{
  "d_expert": 64,
  "normalize_top_k": false,
  "balance_loss": 0.00757,
  "optimizer": "adamw",
  "grad_clip": 1.0,
  "train_tokens": 353200000
}
Below are experts of layer 6 (counted from 0) of a mixture-of-experts language model. Rows are named up (a neuron's input weights, with its number), down (a neuron's output weights, with its number) and show model dimensions 0-191. Each number is 128 + 32 x the weight over its row's rms, rounded and kept within 0 to 255.
Before each expert's rows: "mostly gets" lists some tokens that are sent to it at least half of the time. This comes from a sample of Wikipedia text that the model never trained on.

# expert 92
mostly gets: " pre", " tr", " dis", " prot", " Tr", " pres"
up0 [ 92  72 180  81 100 130 159  40 140 106 125 139  72 105 108 118  71 134  90 140 119  81 145 155 185 122 121 128 128  63 104  85 115 131  57  76  63 163 129 109 120 124 147 130 135 150 118  90 120 122 129 137 123  97 143 186  47 135 181 150 138 109 101 105 140  56 139 146 124 115 112 165 145 127 122 112 124 161 162 136 105 152 102  74 158 126 113 134 103 113 102 144 197 139 105 171 105 134 102 129  75 189 208 110 120 123 154 110 132 165 105 143 167 144 144 146 122  78 147  86 135 132 110 131 148 165 153 156  54  80  91 108 123  85 197 122 133  78  76 177 147 120  74  92 116 141 154  84 151 123 106 103 162 173 105 116 179 100 103  87 154 140  99 183 137 139 100 147 128  91 130 148 155 133  87 158 159 144  97 122 193 147 152 182  98 103 138 144 103 141 154 158]
down0 [188 134 138 104  38 185 108 113 162  92 151 123 185 100 111 166 113 165 119  70 139  98 127 131 185  98 162 206  55 104 121 149 106 151  82  87 133 183 126  75 131 160 162  85 140 132 101 142 100 178 112 145 154 107 142  96 178 101  85 113 118  61 132 118 124 167 120  89 157 147  76 116 144 134  96  93 144 123 131  87 131  89 118 101 162 138  75  83 107 170 107  50 144  98 139 124 157 161 114 108 145 109  67  93  95 145 140  79 114 144  88 116 122 139  85 151  80 109 122 137 145 115  88 119  83 120 112 101 136 125  76  91 155 129 182 158 146 134 150  47 131 147 104 196 125 126 123 113 150 130 132 139 120 165 160 142 113  67 172 121 141 143 153 167 135  78 101 117 109 104  79 141  87 127 163 135 110  57 142 126 135  59 139 134 172 126 136 112 164 184 135 108]

# expert 49
mostly gets: "ita", "ta", "va", "ya", "ati", "ino"
up0 [171  39  96 181 119 157 141 129 147 143 100 116 125 101  86 149 110 148 135 182 117 156 149 148 124  91 145 170 145  99 116 162 108 166 167 170 121 107  96 138 135 114 113 182  92 122 106 176  84 149 117 113 145 150 148 170 105 110 154 106 112 187 201 153  57  77  93 181 101 156 120 141 118 110 128 136  66 118 122 110 168 143 131 171  67 130 122 133 111 137 135 171 101 109 127 140 146 118 137 126 102 119  87 104 125 125 188 149 115 148 194 153 140  52 182 117 152 125 122 112  93 192  85 116 216 203  98 115 167  83 129  82 153 114 165 167 134 117  95 134 166 177 150 134  35 109 181 165 106 160  93 164 111  82 125 124 148 121 100  77 160 168 109 158 100 160  95 126 146 109 164 146 124 139 143 125  78 142 147 180 103  88 137 131 113 117 123 118 169 174 136 135]
down0 [139 155  79  79 134 133 168 161 135 150 111 112 133 188  74 113 157 124  89 125 103 135  86 138  99 137 182  73 121 141 114  51 116  92 190 130 156 133 145 168 205 118 214 134  86  92 129 140 144 137 150 148 125 104 177 134 167 129 155 198 137 129 149 140 154 191 211 106 175 112  95 100  83 119 118 118 165 104 148 114  72 111 151 161 162 130  86  78 106 140 143 130 149 105 105 154 187 180 106 111 124 141  83  85 117 136 132  90 106  30 148 139 109 151 170 114 180 149 153 125 213 133  59 147 120  58 114  81  98  97  91 166 149 151 151 133 148 168 106 120 135 142 135 155 184 120 127 117 112  89 103  55  84 115 159 130 124 107 122  82 179 155 147 115 111 130 161 151  94 122 121 139 115 125 114 154 132 117 165 110 176 136 137 128 142 128 124  94 119 120 155 118]

# expert 23
mostly gets: "\".", ".\"", " inst", ".", " MF", " FW"
up1 [137 129 192 159 101 147 172 142 168 102 119 159 134 178 137 175 104  89 151 124 131  99 156 140 104 112 101  62 125  82 127 143 135 135 169  84 134  98 149 126 155 144  85  86 143 127 108  88 118 147 163 163 109 109 101 133  62 138 178 152 108 181  99  98 156 115  76 163 111 174 174 147 106 155 157  79  76  83 110 169 143 121 176 120 141 115 148  95 125 151 101 116 151 145 171 126 127 130 133 204 119  87 107  91  75 155 142  89 119 126 120 203 107  96 145 157  85 138 130 141 127 129 120 111 126  95 126 163 132 124 121 139 151  92  81 112 148 112 161 103  28 127 203  89  99 124 112 171  47 137 126 136 151 181 121  65 126 165 166 160 119 121  58 212 118 126  48 138 165 104 118 119 168 135 148 150 102 154 167  97 103 147 130  58  89 104 129 108 144 141 134 144]
down1 [178 137  79  73 120 122  87 148 161 162 146 101  73 148 166 133 109 140 146  61 132 136 112 146  79 207 164  65  98  82 108 168 116 119 166 135 157 204 102  94 151 145 157 165 104  78 127 157  95 140 159 122  50 111 112 137 139 136 143 176 117 131 136 154 165 163 118 128 127 148 130 140 101 131 105 144 137 155 108 105 134 138  98 149 155 126 178 148 102 120 125  99  81  63  51  95 139 170 139 158 129 124  88 143 113 119  79 129 125 161 157 120 120 176 120 108 183  84 151 177 134 120 116 181 159  76 137 170 134  98 132 132 109 127 185  82 145 100 111 109 136  64 120  90 131  78  72 140  87 128 167 118  89 126 137 170 135  94 143 136 163  92 138 142 106 103 162 130 113  72 114 127 157 168 175  82  75 139 218 110 148 117 123 166 146 102 107 161 150 205 160 172]

# expert 2
mostly gets: "\".", " ===", ").", " ====", ".\"", "|---|---|---|---|"
up1 [124 104 158 168 138 124  94 201 149 161 126 121  96 131 164 109 105 166 148  94  76  94 151 147 179  87  96 145 162 146  96 106 138 138 222 120 113  98  88 171 179 117  99 113 186 101 136  89  70 108 173 112 120 120  90 150 119 189 187  93 153 141 126 169 122 126 159 114 197 101  47 127  98  88  98 103 157 155 134 111 130 129 163 147 134 117 156 110 112 122 150 159 133 133 132 138 162 176 123  99 173 133 154  92  97  54 178  89 139 208 140  91 138 111 134 103 125  69 142 129  86 171 128 152 144  71 110 146 136 107 101 106 117 193 126 135  93 149  67  83 122 107 169  87 126  94  87 159 143 103  50 131 132 136 120 126 139 158 138 122 137 106  94 109 107  85 128 148  93 163 142 140  77 112 118  86 121 158 103  80 100 176 120 144 125 104 194  91 139 157 167  84]
down1 [ 84 140 107 137 209 132 138 101 130 191 104 126 159 157 110  65  95 164 163 135 118 103 201 115  87 102 127 123 113 102 147 173 143 183  65  96 183 121 109 161 116  71 117 112 118  68 150 117 142 162 124 162  93 174 121 188 134 130 158 138  98 168 103 139 138 182 138 106  92 109 119 136 149  95 137 132 105 173 207 100 116 131 124 146 130 115 152 110  85 156  82 115 121 209 148  91 115 159  87  93 135 117  96 105 192 119 102 126  76 127  82 116 104 140 152 111  98 128 153 159 120 122 144 169 111 170 196  91 114 125 187  64  97 117 128 179  96  76 175 160 114 124 109 101 126 102  67 110 153 152 110 127 142 181 152 163  98 120 157 106 111 151 160 154 117 157 136 116  82 135 124 118  80  63 117 132  82  99 163 109  63  85 152 102 119 130  85 179  97 141 166 118]

# expert 13
mostly gets: "Ind", " terr", " men", "    ", " autom", "am"
up0 [172 168 183 176  79 141 113 183 159 120 149 159 134 154 131 140 153  94 119 176 134 111 144 140 178  88 181 127 182  76 109 147 154 167  75  98 142  93  84 121  83  90 152 152 206 115 129 168 146 181 137 136  60  91 159 139 142 134  76 157 144 111 211  84  77 119  65 148 123 123 177 154  97 117  97 138 138 101 149  88 144 136 152 113  73 142  98 137 178 150 100  91 148 160 160 114 144 131 105 166 161 112 184 121  96 146 193  91 131 144  93 116 147 122 131 170  97 106 102 103 146 123 107 144 172 101 119 111  86 138 209  99 110 146 155 183  99 129 105  99 149 112  91 145 138 120 126 155 135 130 153 172 115 117 111  94 110 184 166 152 132 122 127 168 103 191 134  83 122 128 103 133 136 170  57 130 103 117 142 119 134 154 105 177  71 126 106  90 115 187 178  91]
down0 [115 126  79 162 144 111 175 106 141 196 201  65 161 163 147  98 143  91 158 105 147 152 103 164 118 135 139  43  87 134 150 102  79 128 118  86 114 113 100 140 157 148 151 105 103  87 100 139 136 107 141 166  80 129 175 115 122 172 113 169 152 109 123 107  78 107 114  84 128 144  96  97 118 146 187 163 123 101 141 173 169 125  53 141 123 158  94 142 124 111  83 115 147 143 123 153 175 144 112 100 121 140  85 154  40 166 146 124 152 133 135 112  95 181 130 128  71  55 132 137 101 137 139 119 211 143 128 101 144 123 120 158 123 114 130 136 114 138 156 147  82  51  88 125 118 131  70 105  97 124  87 130  56 126 138 154 110  71 152  46 148 150 164  98 140 110 129 148  97 115 166  81 166 144 156  69 116 121 110 168 159 102 106  95 109 109 114 173 108  94 199 144]